Experts of a small language model: 992 squared leaky ReLU neurons an expert, a softmax router.
Below are experts of layer 2 (counted from 0) of a mixture-of-experts language model. Rows are named router (the router's row for the expert), up (a neuron's input weights, with its number), down (a neuron's output weights, with its number) and show model dimensions 0-127. Each number is 500 + 50 x the weight over its row's rms, rounded and kept within 0 to 999. Numbers have three digits each.
After each expert's rows: "comes after" lists some tokens at least twice as common just before its tokens as in all text. This comes from a sample of Wikipedia text that the model never trained on. Tokens count by the router's weight.

# expert 11
router:495521493561498513526549494515486475461508533511512454374509466548394479438495487566528556553464413429482437459485521512589594499432605556453502570590388520504589442576433497448514469539538534534603508497485471402459441436509492473383452466511529553450470583474540483517512535528473538529477478520518458494444431485523578545514465478412508553531485412497422492575462469461469539516542
up0:500508459538503487592429561562488476490472464571564534524432525481440416442494460525483485482492534456486504527477460537531476532589549551449348477522507483430449502580590532546407497516465520474609510606522548570472461393472489510468504531542562595482519427432526555456487530481437507510523472526450489537543419518458432492496550451455552492548405503498486552520512416499458565490480
down0:479518589461472481546466446516476592465407431473512553474388525507402510535556461524511607499580516522431503492533473543464486443563540487460370544477552499520543505505544569498514516439525501420441505447540600510491526500543499537597556537541599577489481587450391611489492515503576496389555546391453490552465540594454578503520516403452568434567478467593512525521494417529502457505592
up1:481439473470581547419522568561480479585527537425567486472482449556592538414504449559539421508486462474497450506525418468367405442523509455550457436590471499434447538499458471457569556514484517496452494523520497453618514527450396526503491506471588509451536483482538579455448488463439488555472492489517466506518507468499459481530502536549453462454532459503450528560539539492505485471452
down1:615432483496376433446525434516501511449528435537475498468381461413423527510471554444465536460589513559533498530549614442526521506523512530474542606541529537601504507592505578487431562437544458520472443501496532574473497443605626499495505423460501514493397575526467434509495531500406520498467359525573506540529374429454492514497414494488568637460573600587540551492452522488515437420539
up2:431547469540503532514455475518493511542528440471464477565474535448471419565510623502594446535609493515411455496421439513441399516450447565479449520464440554501452417428590447468459482488449501564471505465525438530477574523487491532467463441544500421508529602536428503450443442513607486549479505538461522509477494557435545443486535515511549563504440495413506436495546446462370517513555
down2:589496538516453552487521502433558639470543424456482481467430550452493454498502408544381552570567523446449554460491419432501494432546459457493371514437465472511454392445467546512478477515468542551430522581548427574560493520510411480516520530464477492544466423452597469556616438608585446561557549583506539518534501454485508494498554473476520471517494417463421512628478521449471449485497
up3:563557489460474401548495466477541521511528526539545560402525436545502552470536507534512457479358465543543521572546551454519477496550567557555476424540508366534519484485486553459388438461516453540417523453439559494545519502506505493541487491492464582478489488516503562432552590459499543498413561453570455431507550547535556472575596516516539413469458497461490475477498503429517501475463
down3:485532433476543373493538560451517505524487431491466409433440463567485557460569486501494522521455423538558440502419569437481537443535502559511453515501509555498499546552564604508458528632524480372448500454532515511605517474544531543474442460501568433542514539573536475474487456490553516502422507512496556509506384427517529473563484533565593378506549450503534447579537494497393584409442
up4:470482475554515482492471513490515481547476573445494504551404570441548551548514576562500483552544529488531472533576636492408527451539432506583407443522494557479478540517533477543500571514413482487426501478532566473440525525484508432506577572555579485496488483461482499512538555502545490507472456505521511578578523533569385488556541490541604566442458592498537613469582445510496494431420
down4:456517506555491485522553547500553453467435525489513407470534481422421576524478514508453508516591500550521465453497497483502449385457470530534517578522555528492522544499496433434587554481528424423419508457400404512527467468565476444442544464469451463463509544484532478506536401501374557457418506509569497544493609566473469444452539466584435511577523368551478522545492427553528539481464
up5:530454434463528445460561492512517532503466488481372542505515424514592497438591434426624512501457430534549496516484493502588445480566569503471609563546536539506545521555462458539545416508425455646591537399537570571501564430462572509516469498500538478561521477624451589514573588492512475489544486419434495528623518479524506586583513414450529598564496458525486463466557493445498445470500
down5:509587452469568393447420531445498510520478461430630507541460507505457553467445520556488541547502563496469559419531613448473522439542373481473424546439540475523497452406497524445459466430520521543425459532471551485477608497512472487422517488474491510514507506517452535510479468380514478458508532506530472493458530559475552408475480441536432585575427509516545491505507450415366514558442
comes after: " in", " to", " of", " In", "In", " from"

# expert 6
router:523510434466483457414504488577449396443471480494487523580551454512441532468492446505482485524581410456455548457469500508579545489615514510587447516633459439497431548441539589575475517572492518538507578527431427523522514523453428538561528414472567432402567592479470447424504505501494496429522554549528405499439503550535496569504445448526480527482548493507570546506487592498499478493478
up0:434502465451521476456515447513469486464459481515567494435565499474503437516515502414460568437412475503546557485466567527549451566556493491570548498481441518502532511465502504437519496484469562424475483556375516469551501508369439485510495515469502490465506568502478417494491428455500422507506421452492421544465470557510604538657594459528484435437469424535520523495450465457485459459452
down0:538509449550399389527558515483502489480546465559506418484537572564551560566364548523443533433491493503469541509540494388612522473430524453488506558553449511576549504458497491460503479440408431534500519543472476551547431459485546446525511512530675504507519449450462534461493464493508438496598412538552502499444498532514504492471578577575474490499578534577513416555443484502435436569511
up1:570514395493421477569533435487465542493472512488490525564597471564512476478504480446463550488496625473407504495517515524505555474432430493514412558587438464447550617522474541523519542484506515553527516518543514485500569488529484539581539488444520530416515537389549526518444518524515563415490511462405507559452452503428451506446500479429508486455439546464508563419530534511489496505471
down1:511474546572482430445475531448474525461448416548517477540464542487431508486453451476514418546447403575522578483444523560540500554521508525535462517564514559530518509431470586402543497508502540512552553510469520524517488571449386515488491507568513481582430615437534453444426510542476520472524539525479501493452471453504543491511575527531417549506523429537579471535505529592349444528478
up2:526520450474529518586502384539512468456553472425540436439467484575549537471517612606468451534506414557502455546527443474482545511430592501517420545549385560486556561506528515457460553506575449493435487500527407543475507524505502517451471486533528590506473569445512541521544540595418503473514512459548482527529548478469556471497566464509511492533579579596609423601472500614490546433448
down2:545485435527510452517522521497497522542520578442457496505441516461379563505522553572597553540512501518529511529536514551557408398567546612428460528523517582433668526561435460540516583530527459482521507521525505528426632420572456516475554496554570527537535481457476509494514553462451419443576511462567380472476532425484485410519606445456545548468537536424466430509488461493517424536586
up3:488466579379509488438468515469454572566599540472550502418530464508531506485553451556456518408561507521488504540551502548467481610587460498484401558470527473434539559524518503460542508383377520544485455554560479466518595480457513473489516526530460467460492465513480380424526458376525535564547477455483571440494434499539547535499464513467566511529568472553540487529498595512541539460511
down3:448478566441445533520538504532521344522554559477492474515501477497420561413474382491492501550495431529482510524491470502538401500527485557419391521501511473563590546470560515459481541485432507528487516470463458578471480475484573461401516583514532531572566522474529463521462496452566482567624494549516479505328494453430467488517420409521578482556506494502554489562496398558517510450498
up4:482481499435474511437482588528438587609496452480524550551467510476455420500562447527592571434557556466416468547470535561456447430585571514466551469592433523565572566500499471535516520560515432467542521513493636500412532461498544493536532602534482439478515435501572444525413543473449466511589552480548455477444478484464498325477457535470525438493505520491619551545578488606491535469447
down4:436475492503463466487531566476435566498475489508472545498541514461489546519483523561440515511485461527450468510516516526403480632518456536422436438536424528475424502482578519612618541496493515515533482554523473494484550548499458482468497523495507521509489540503463536583581449481536485494492455488411492514590531471565493444427541472476482397519532459512454471572432471573498462439585
up5:541510548509465470491442588440468450487465615591525525470446448400496422583455553514484509439514551548543470489495554540536542528507422426433524509561496490588507504517452565470476440576501497527570559533431530444513432463413428506482573466509461543588482522447423415335506471511421551484529578528480571464466445466528437526477464514463531608573488502547394555496532455464542465492435
down5:463394559469465404428605475449498537649446493549461494504514516628476537491531516544416426483489514515571434512531516561491483423496470486467566552474528434442599521421504523442582505553432448535551443567537483483450527472506471569457464509517521512467479513526551508459433477503482472421586485548548532456449596517458547508402441486512531568531467559496515492534468532505445548552523
comes after: " |", "\n", ".", " ==", "===", " ==="

# expert 15
router:483519431504487553505488559432601495525518604545469413528471476483545492520464531416457450400519492530492556461570514466531595519587493442478412530484448527561488588443403516537511518605477459562567455504427415625503609486511501564427482419490456537539480558469565538542500425451476455423530506486531482486420439527498521433457461494540564377494479525509522533474465424405541565427519
up0:568522533498402557490503399494473532513508463425533465537448484531434459473523485533488520486563476586594524488522490533536546483482621550443443442500495482573466471502520540449473556511500522472452497451451460529475461461512532516373554499491525536498454530472464461452540476463476467568461509543543521492570484460579517528570476400434508484474498532566521476448314542542539550462487
down0:567413564569442440492475481501513536454485512508409534487468510445457576409456475562513550484548554502481466608530506408392497490538599555490468565467479468395480529530482463530470546472515485538517457528524415560542559440505487525579553603551573458559426432511481492553552551404443501418444503441489570509465474504460432496476523506476473438523479408553493516481501491438520510496538
up1:468503516442420494474512473527470472488470493522478598524570442565493484506493561582518523555392449474525490482524487497446526476590447508541460548596477511529533614546547497527516546587491522509459495542579522544500501565370548533486510578479497545533549568467488412432503518474550588579536494581562495456484504536522513520417471475494553536552538516474470537532516457572439526560479
down1:503557497492435509436462541474561555566570522565495463472492457496501606583345564582432508532411579538491594417575515528351499545453564436484460541480533555491598473477507431473562542564501533520526510501525530517496587505554578499518553495500520465548504450452492593508431523498472530582382531582509448534477541521618512607446505569529507536447496376438479452495490495555445516482594
up2:476460535514515595420508424474536443467560578492451468534560435514384515543605492463561517418557440535436544445543474547532462479467501477482486472408449582512485444534475467540512475410461401465490513512497558457511539532496473569471489528487590461565505515466441398478484517555532600375526499497494441562437526532505553571532566432438550563443508455508473426488551527560456453471496
down2:502580503534443534493505552520433403459531470414453521536475485469549549549452536451422449510432536480482515440419486522550477534449522486479372476550475548489464519557508478546572570487537519581525501593407582532468560594508440585527471461482419395485374539569441515510492480452497364501587531568494491434555531529444472464427484415490563552429470470520557511500418462519488512435488
up3:488409466463499479470462549500519447463509534462420551353597592553443586481534529534496515513494605450551543548406563560463514440499525531582546475448565553514550445505546574535516510460495582541537537585481555518556491411499562431527490480591580507468601541348490458557527571512449472521556480492528507550450492541497562536414554538476520455450413588516414455507395454523490478476454
down3:465447488550453454382561477453463526362565489586589517441367523519541474429490505475505490510387497504470533497401553458423483487542556521541475480425499491552521565489379549512507474473580455519503473458579496582646447532484492466534581511555381508477468477472508448462495560441534461465492507491529552476433548526475535481501530529541524605518441467526481453522521611512524519460450
up4:476433484513452561470503469518496494458508484538569489478435559437549534459583467466490397557560469479514526592489587524502466513547526437601470498555478528557503525470493545490551463542397447457546474545472491567460466567493414453378552489566589509406509488519490511550425480518514478608475525478469504561503503472471456492531436522510499457575479512463499507504474495544523495494427
down4:485547503470456550453481525486500493413522461553543504470541482575572516467522444474502464460433430500508537467563504455469551556499474495561469483487477486471461426554478540545551519529448496447539478553492574454556521589563497497493481458450401498547511466549401485507538546551434413500479563467528499514469478475539518462435480448497433557534476432540518494522528510589526480507500
up5:446557539534464499530493555503499530426542540537533563511568557438489473493564610485443486484487504561539592497454499458516547509530546433508457478571501438567521399537534515488492469558572524490530447456496483539460468566425546506480488535523522544615467492560563490477568448497445510489479452535461493465522502584466475572493497478440473458485436506454507421458581464425475506525467
down5:494511574540401492503542441479502521499541516560592532449450518510550552392496571554488430520470483587506536569500530578591513451467535458399547496617447447584483580487563505482500547398405471561566527482424526468488411544497411564605600518525453491543517488471494530554565595534504512542581450567556458502447417566515507459507486442474480529531548463496489375537599556443534518470598
comes after: " |", "\n", "-", "==", "|", "==See"

# expert 8
router:586520454489595451405567540581528511466412488524438599320478534483498488451490530513462469502496563523532566463471528528548531467419527448525589550452548421505520470451514554615490532472515472495521637563481446456519515534579571555551481524425489539538573493458468516396573523468549486486431478553570525533563535572494468515445543480488519567476539500509442493503596538479385521540500
up0:524530553530523504595462493436481506494530519469479535432422538491512532634586475458448577548494498518456458584487504530475466505537572502439514494538638474534475555568442524468509526493523498635520485425481499484454369518526507521491480442499518488532539521493422497473565463483530467523525495560452509568522522536483512435491462531467481423458603520484517515455387459476576457565486
down0:509532382531552450534514527472471518547473509512527547479489580401537617484559548535520453522454481543508573492529501530454440521479548461446420438501554515581524460391532455503536570518513537539471539333535609478545492462515509464514554457571635491489426466597542478482534494484559588560533480603598519529496577491516455490515471506510455553432423531620496511474520473449488519501489
up1:506530552489521457464460501509474560502466477527491602559440351485467505478498573551504485517559549478499467475486588497538497541425430433571579440473464454493429503486544560512456407479465554484570488488522423394452553479430495472465521547431526517427502576539624522500506531414488539554430534537586600436457483474493472540523478552569495558515501500500565432524458554530634516545541
down1:433528487465515430415477514531494532505483476417476519496555550572479486523478467464366462494469637499527556487504559492452535522409424503465498449556558551460531514405500547487507588368491484579478478543455528535587465478423499480632423563454459507540481545449462541494447545535419594610429473507534455519559508544616449455572495541527447399515492519399503521488497523476504507482509
up2:461522547456560439524411573500571485457508569581499555427499376502492591457538458531569466497556530624461551500488468529467555360491531519525455494397533537456488511428544438514555479498536539413423453546541519508487528503553529564547463512479478521544475521461408515509561505494525580498515540607445472492441521457538548607549519485494551467409440472512507484452516467546517516498483
down2:580466564495508475525485497562509568549523544577499480507455465516472606483546521403477571427456456485463470550471449616531554521469565426512568508597584442422484467542548582453580459383491442502348558483555466451499552527553470493513533509565553483547424487443488530539565533494424427576547472487538476421491511515540475496428424525456508490464520577538468447547514510521561493464429
up3:539460464462487466533553564484519538496482564519556487478449529489450527546446523544583473470564476499575553501452542513434434425448516512587562568479473485602465489456484465480532564524441533503529507388451451571507495487415506448519476509427496495489437491380459476496419422527511529494426489457451518529448520527511468468494512428478465449539455430521460575494381495522524401588504
down3:441490518438463547523402500454491541461502510456435467547553466511451522557429467398591532458550545545504515545433602544548450518498491469498550502509533566498502472472461546573476550500524521357474531518532566506489641468608503573498503504505497448472494616532513465437512444502474567525484476593565498530572476497471475533544469523466494611549482470458549500556503528510547520583504
up4:497511545525525501465431508541502451571405493528564474525476486506550452529588470490593541521555539483542454433512466431594464456459485468529488548456521536536467563428599529399454531486558470579464487471514536505428392525407535500560543514470660446529459511485535539634547506485465424501533533531504388506465532509553590548542473516564467556476488578482484492467404499499538510618500
down4:444481599540443476550528433517564524524488470518514517426575552505550561443552385515591485503504449471473411524513444565498490496483463405543505528517597544537458509474460524481466472421490615606595485328527557462587519478444516466433543582464602481558526416424495460482526558466481510474429472549464473543499527530403452511549463496516459504475385504452482459479397547613482426509503
up5:472352435452440414344506453420478548569584471460525445483481476534525492455482436479418460432505513487448554443512570523424457474588453475500574573472494458467577514549467500519456494373455519439559516504389565491552551526498441487554588523558459482511457535476554496546539507494463548438473463501485612549498476606524440499434529516429508563489510477566463474483510535534470553410560
down5:566522487540498542471505513476454544471570427574582454447434466547387534567518401576439568530508464545462584535581492471427529555480491540449481446429457482457603538515534555470534463450546508500457524528463576501442538430497552503503502535440471598458572419458500456515516506435510460561445545426577562601507510470545615478525526461533460446569460462538501450494591443508434446453588
comes after: " of", " in", " to", " at", " on", " for"

# expert 7
router:488617538486556572493493437538548478547524487541558449614466433496576513485555527546553443465580402453508578501462507431512561550436418485614516492487540535466553540512577498450563567531462531448474507502426546556525480605428450456603527580471475491460517457420381537472458455473495478460586485512532479428475449480583530562482486482506423512447545525475463502531451604535536428522494
up0:465499421523473577509528495481556506494463446536522454553513503481499516457581478468523504421392490483452523573498514467543506618419481556514431446506515479535543554506468470505472536511459499516576465649457603468417438498465474460535517520600569531445490529541446465447638497464506379516559477483487466380545504468515499497473521481554366574398492484453546524432527460496567547478396
down0:460497449467477436435496600473506536523507458473493493538405441610513450538517472452476588547469366414481473453467535509501503512533453486559457517489500431523493415527522559518492581442520525501402503585547520556514468537544525569422497503518509402455471520526490497458542477513557410498504478424615477533504494494398517545501439461478572404521479407452485599492421544528473498458506
up1:611523431460492483576543572488483473500534334416505464524531576541512420452436450472527523472421510538522530541595457496561428577550495565514469480438406466442581487528605441499462466477491436461371475533463428561563517524406485557478454443515485510471548531547471447504480502557584514442514556467487430547547560435450521513438503507494535605501470393437503539523403476445426472460435
down1:485521421531570438558503464462447489451519589500431399547507505531482522543517458386512592518445515658475508468547454440504446400497478474512479483501564478497401483492504510489589503468498537542463495502547503452523502513493463521558545540459423575523547518427513520506499529468474503528555428567478532535523523483563462475476523503493524484499464488438518429513547485543438486511513
up2:511510460465521397508534461462503585514491442617453415452594502596565451549460530424509453570513426383475537562505537591458506571548572502506575520487575546456499463527494473552547507496468576475516531498542549438491452481500440528586528480528430579464435531488490494552501542504431545464533471548444531498510453491533483535504587425513485475404427554528530520546577549586509489567455
down2:442443533581561546494499455449563505591514518501471513512528384456564586509519499471461464460476556499517482488412456529428507436549429602417561467431511516499536443447487497544497485530387548493510391489482451522532503530566524501475417501513514498534547461509518462416611524507535467456503528537498590526611496500429430609573550375529510605488422561419498482481526431514385445487514
up3:577494455500487449420488573482459453458604558564595529524483495507550465471485475526505601510464423440497461527489381498364483465468486451500509522532422591437492445552437521545477491559564390406526566468489516499523499479443508435521500599571484417558482441475517577533416508551458447479564582583487590407504483534453534474463413518574520471420531512479515562457519495513501597590540
down3:454537537600442498528565533439524470413431547452556497439494573501422489470531475481521425442554495502512499550504432412495456510448457556550513356518550532573530525505554510504529526500451556461477564361549446452426474430520506457484466507409575526579509441501417584521559540387496393466537567611556459491371535478467471545538529530600478547508502409581501511480505537481525404404540
up4:489480479333497516454462547446480542585468616621496584531463449465550507574398515483415553498531483518556524497456526581483470470425414488523471426440440464509504398471475475464637521560531514493521546526467423453599445496571451503417503476530542584431430477538451423448527500458428566572521443524518555475512457477496464524445543540528464506535538555466588551466541528479527513491432
down4:524521452445510431433496529512515432597505556496503517473579435507485367499580481533483479524517508497510425565500480519466615492453580447470536543479534413477596556515513443468421489481530454547560446532467417556454464555509513497513510436499467507498491496482457521431458501609489519545364555456511539500508563468502437534446502560442438466613549519578502490403478487516492514473610
up5:474511613452557496574606484468529559442429506573471569485546448496564502391577509592539518555572400515533559452501501604425428548369590457410502547521413515531583466567466545520476503403482448483460593500442535513573449490563480662494461523480461568542426527490485578532475405470507510516608575443500499435525528456491533430480526519487457609533417407424466475496501648580549542531526
down5:484490484459576441418493538491432452513521504488538536423533502591467556459433511451501444489558439551428428424517455509383500564469461552564513485415562534523446450466450603598419560484391454528509587440435467438502426528456492464469590453606435513491529520503527529557488528476510492417652539551505491511532497449556508474488414464520599533505469415517483489548529535548526455491444
comes after: "\n", " =", "\n ", " ", "\n   ", "°W"

# expert 3
router:500457491541511578524529624561365516475578485433417476423546471477524537512413531617471462504450511451497501498440472520554491508553547496409487549492518465487531524435423571511571534463587469440505377524472531549462372486512570503517536431473529557467455484445522526429452452504466466466443558582593534524546481473446553544512501492453502567506504537499490457531525529569587503470545
up0:564419492486541578449562505587578539520562528557450457506642445507581599592403573484438498518577693591511524618491545502554567437465471493471579505553468461476511529550555474476467522494439456514537491513513452559449568448514518553574522446495485508434470439500470438467503517474465478462423424414549454561573438478469535439509623448484546536489543495547454501499569550556512519508534
down0:492470543482468485550492495609414449524425462469425433427458493508592482413435448602473487477560412510473562543462480499545474586522442423469566502519485480443534542416460508581542483427506427472514584554502576540506505484511489490541565517575515565422598543527554522574548559520513541492482479422433523483465384573418477538605624500617540431384523444538584421463477576517403459480477
up1:608453406570509496481429504422577419504505452550443550452547430488461559511479514564519498559506531487513521544446589493523540538608481577487424613520467551521515481480430533468545590518431510550522474481518535523546460528621452601391566433523465553480529392532544529455439556469404486485553488456470511484458540517469632528580484534517500552467577480562470463573539546479480546450512
down1:565514555499478519496470533382529451552555483484603559399514464408446471512521537471360523499473483435430513423475546462439579505474540517571478527443485480362509466469554504521454380478541600433529529536577458556501451492509539547564532524548510529537396464496539524556557478559547413438352525455493569462526406507510539472492505614513593473501425541490476472480560555526539467523434
up2:626471521437489454565465446520517533632452504551464503514477444526551513461508524483478413528502482410503450477477511432437468532453576495609529420482529497467533430514501454503526458478503544541488482456526406579572489426549546490402510554509502443475488501565509558538525498529538583488412586478509541515523382534459608463382513486521532498547482408444498506508552514525405477499500
down2:546520521544546431522428484489532452464465503478540495464496390455536499499483580452465551521448499523448521507535410528507505477473516428614429436479479552516558440591524428522543566554493503458475473482428553472410512555443465544520601482579515336537482578526550371489588502527469516506491514451478477501486584466544553466571416422509553505542518538554523515562475537546451506449529
up3:462448522431588475495562536529464445497545503556417488539529423499590497468468549470538509467479496378485446466451497554439413559513526466465527530560483483524485548557484566500525458594568497518475517450485499514471492561513591406434528472617554600458528453510517495476502533554479357556541473507508519405469463552469545469433496520562458569410477535444441490583554443498530396476453
down3:501496486403560502508491599548453543419458569506560496547490558501485459543607503526502460433478404411511448460406478477551528500478402416482433432462507464451429513403506463399531467488450508474471550522401534406435498459548535504591525528380528507484512400476454523508525561549456441526463528490451529431511578474532518547461531410645469511520509599544405478458439497495492482468509
up4:466507530521523461545504457520469439560414508608509507548548394502512522513480553575536498437563556600641554498513478450455467456495493492556497475417448624431497560480548424539484545526443451522529552507531602444431523486518516555557468564459518541477528480566456571569492535522566540537527483508463531407516562592516496485452590478463561472518503585559525388572474537617514457474503
down4:438521556419508530576570468433470420480462417505480417448492463497521581455402504642466640449434559475494440550532477436520473564536428480543444415541519518500495519499513483454492488479499480507528540558433538460479449524443528451510500501468536526515468509515465514571475474523466418471458562485510537542492496494496592401454559484549551490469532442563457571516403458503494514472559
up5:479476482526482462475557528479578482559457502534499511446495466545437583505581528540430457567578430447476514489588499524514544510583612522437519526488561481521518412487410485579537474567437469527456548530578488469550486478538476537544509441530476597479541584432522541606442477464538476512429407461494502460459519525497513496375516477410449512531468573613472626531449521474469484493598
down5:465503534510496523586519515683481563435481472496452557488564477562517466487571640553473531466400540451578435543478442467422474478469491425512503483452640419583436529484579525520471542572575525601501457543583526537566463481381381541471507507520517398549520509528524607508398504461557473498405480510482495499456420477520456541515557514515598546482469491575490498512497439504543473558445
comes after: " the", " a", " The", "The", " this", " two"

# expert 9
router:480534489543548498532500597457568482499481582492417453513496487619500584541495505483478453506465513446486509486493442501457487482373497451490519509475466554502579603529486498601572538626567330477551514476475482428519531445529487467532559548501516461534534534437509456477479428494562620406481543529597515422527627488475511497450540584500569471510490497443540551404568455562575489563430
up0:455541443541548504467645519557414524402489489482510436496478476459465369484525489493553499486494552476453438501622462463399424489493453624508535524504443547563479499456466435558478434394545544504472475563525473422544445461500437464481573527506499434504612542502465528635512570490494586474466472587549475448437478549515470500537453576459542493504444506357516551511603489490605519454353
down0:480405542634568624525481581482487545537436514450488547493516468457504485522588503529491496561538510491431496527549399408428498430442439461444451555453448591527502475534489514599384499496525511520527508456524441486520458580469498489517477555358507476526443497531549511546498490424525530399492524562541461523367508517521526566537510514535506400505559483476449499510529531454431576505443
up1:390551478485544455433448504511488515465541464436542429528393568565513545484504503537488530508402688469498526514498557441497516417495454441542523520583526463547435539464510541380568511549619462518511515584487431519503452619504409520445542495515515474592469469553482435518521505563538412533487489443510539580549543426492514487530458583497485452491477566500561599452502508429460518471548
down1:585535448480483544542583547505502572515544485437477544499509499543504502402537532497418521494472549541551487486436495504570416578428532548506503536488373456514517513433495534440430480534413507530566538465442531526488465419564503501481590426443530516475532480440541580505561489491498502528480397515482496556600477508520524470520452517518583477402457532497423571539561489461446487471532
up2:516509509517496503469387506467483438503531521494514421510450609420596445379466445486561500475451543492528597534482585448499430524539445451545495449536526444480540501436560503558478510474501454436478467501473502446462456516563456471450505472485526465424576567558503509416478518462547521594594560465478497423499464448515523504548444486519493408485491426462526523489488522520537543452450
down2:645575518539396512495459494680484580510588483502390492514492520545613470393576535506457444513436482499473476507508417513471599486512532587474461525517432482494504432440426531537451492525436475566571500440495438455565516419495561513495475494523529537482566497417526505568527499516525501516437490560491443467490450510548470385529481509497599534593494440404437511367513489527466563617479
up3:514495552381525618499498455463560516571418473477546505452535503545541468540520410528507491465511471468483539567509496525433524505571426555481553522507523613473518555598527504555548564609564510470517480576524505510542492532521475473438518556511580523529523467538489423525437446495537576477480497559521431455577504506490532520466513515559538470497465478523391553428425492435498434577495
down3:543579549479425464581526449511532510566534561527495494573565518490562404465527481472481506567440429427482526472414513499604499455550541545501511582571479533575620507495522427497481444490420532428456528510540527467501502387421535526567502491601505458550482538519427550438494474490412503563522479528581504523498620475516512599501531584447509579525471507506494475505489538463493496492533
up4:513473553460535598512494486413540494494536521481472449471417508454517493512487556450484487490441521515444553494479460500499487592529512589438541484466475516591555561458498440534471467396524501488482515465521463567462479489476402506571511500573492492431537454526495487510558451430544523562461514436468580503464443377458503587435520574475540492491584474453535558452539480458453491510526
down4:498527497533448490524504480478515465519449457583491453496501475459464565432461536554555411541470521476502459544470465433513406534524508512419471424495452521538507597520477503633461526471486452498435486477506504577529463506413541510479540507413485413480461449456472516509482511599463449452517507486431510481559563470495443520473484526552499469481458463609591556491537577509496570458553
up5:547513445499470409474540550490579504442475421589558510516631528529523507421428508523514496456495528512487439462416506480478548473445525496528443447486575594509508500445554464478404491612513537576474439474524501454518472510476446514500486487595500479640567489487592501448559550473535558481462575467533548502535465513537459436507490462503468567480435508574550406533402584500509535545542
down5:561496533511502517484424511566496576395553548572559512495412500568437510476445453454529542496563444509536462487483505490488548509416465472581511520500551523482505442544566381463510516490553492491438498525497635467549490507518514403444481558532476620492549478477475512588493516495449516590426519528509584432499435552638478607475529449556521524542444453413460469523507454601499337480514
comes after: " was", " a", " were", " his", " The", " is"

# expert 1
router:521526508617415484535538488527521529458575415476443470535495546543498521607563453455535475521478449461538512460427533508536489524472539493539469528560514412496548445469485387474483412469551554481430484431524505444494518547553430534522558608471410477546464434417535522593527492597510515494453388455394513505430423465424558454426483590487434503484463438508481521437508500498610508527412
up0:484544480573462531487574545439486534521470472501430512478473573629573515532546491506498532505426462482466453502537455381522479493481428545445508473521444576377356515500552465427589462484525474548499498534495557511570535464482612459458674519575448444456550450500491470507440453518526464545463532543494415429493459527441528519621488520521458455553443478463490503620472465464430478479422
down0:499493506460580412469526577588457469458453453496489499536458467512519520544467450394489442495407563558426431406501520507559535526484395529479485497511544468490522577524534493472522513561484494563478535577403366424577543488485460513478548422504545499436450456487546537541453542572432514476404476509592533500594467440462433498480506455452491593422552462571522499506491478467486442504577
up1:536518440450508355605555477500531487514469485416482465457448513496430551505389460502447482511576464577456479497469459562520578486529450482468497489492499406483541465437472449509535458502601469476539555497436544560479418502627522506502428480524485480507478558521479411583537520465502488431494583520484455628470455559520525426496526556538448446455478479474485436457569406598482571510511
down1:459571532566440485531395452520560493414526457489501522431469457463443512391464476431498480499467544514478501511586524493488502478526429490456381619514543517543434380460494486563519551503555548476435478557460537520445523452468543492545423418499513605455486522512455519443581484563584563569605469502423507476501477553515562584448456496488471501499522439563521516422435459478496520528429
up2:483471451536417476519452502536508444527509562525452491509463567571472561469502471581430628534470419467541467487487506500530460496481498496469398488435549513645485478458470546465534499573523500491494595528495514527609545475532492531497503449576475510567478563479448435514490461559484447538591526469396598473537430413511505448473551455480459507483567512493522456525451586534446421480467
down2:417529494539500502451497482583497524481580405453442439501443408539504544505464546504555448398525467480455509495521519447468543467421475532381485539666491509550514529499509499482529513517463465528595475397501498565636539482563448475440506448524509508451513501464514530456404528486551506558449406526537467422490489524562484425407495551536514471575451645475439463395462544561447491552556
up3:515590508550522450385460445499515587582476463530502527400535462506517464505475415462470575494526571525459538474514557443474475379517477498523423412485528520472545561567520502519503470489471492540433501479389462428452424445614494441516582547574497472492504513484521659618496489476466481536415572556462463539505545435468524495506535539444575460556494590584520479439513577488590516459502
down3:469565485476477552594549537571470444482489514458465537544552391426473528460432562592470522467438521457512496357423551526499424573503421566514456518531404505510519440517485485439568532468532516550530433490433421509519557491499556505464441428549514554475416508550479471431402490542556637516490493389485558516373490460517507542505482506457562543430513519521516608543553490418513582447444
up4:548556526515446561454518503511576478420388549581457419543447517556580572490504477436442447473449552385469486486565455491470542457499578491545501441483614565569411499484527538454437400519482500471432521484487523548493478539457575363508550406417544498557464536548417514502449444542578522461473574464598435448559556562535479508514475496515473604622458477468603489509564413548566457417521
down4:501490533552415437492541465493487559506435519509485567527472530523467480447511499522409427603455463547478439472616610427488472491455568474492566433480446463453484479441443525470480553493534426400550506469549500517568425513366550497480476542516551462498494480448475508516497472453563450437491495518476460522505489551534490542388503575600516482509551465408454518513471485408408425491488
up5:480490511534436530542555502467460515506538512455457507460500565524478556507615508508450514497599586493556416486502490562519488503510479494545539494392564521504485376577478496438441482459482552524487462421541484615428633429505435542517501552407596478552456561494461478497594494517507532584527476422498520526481549522478504491494493450532539547403509538452571523441480527421550545470439
down5:494459503452484533462469526420565479515445547448504476562531518460470525484524495583477441406467537512539454487570544505545569418515414496457503481559490512415613598506472454491517453505433473511530505508410543465557459474530421476441517517506524479521445573425462501466447520547407442552531392483477486438468526572498483499457455581512510540522426494456433526481526501478456612458534
comes after: " the", " New", " United", " of", " National", " The"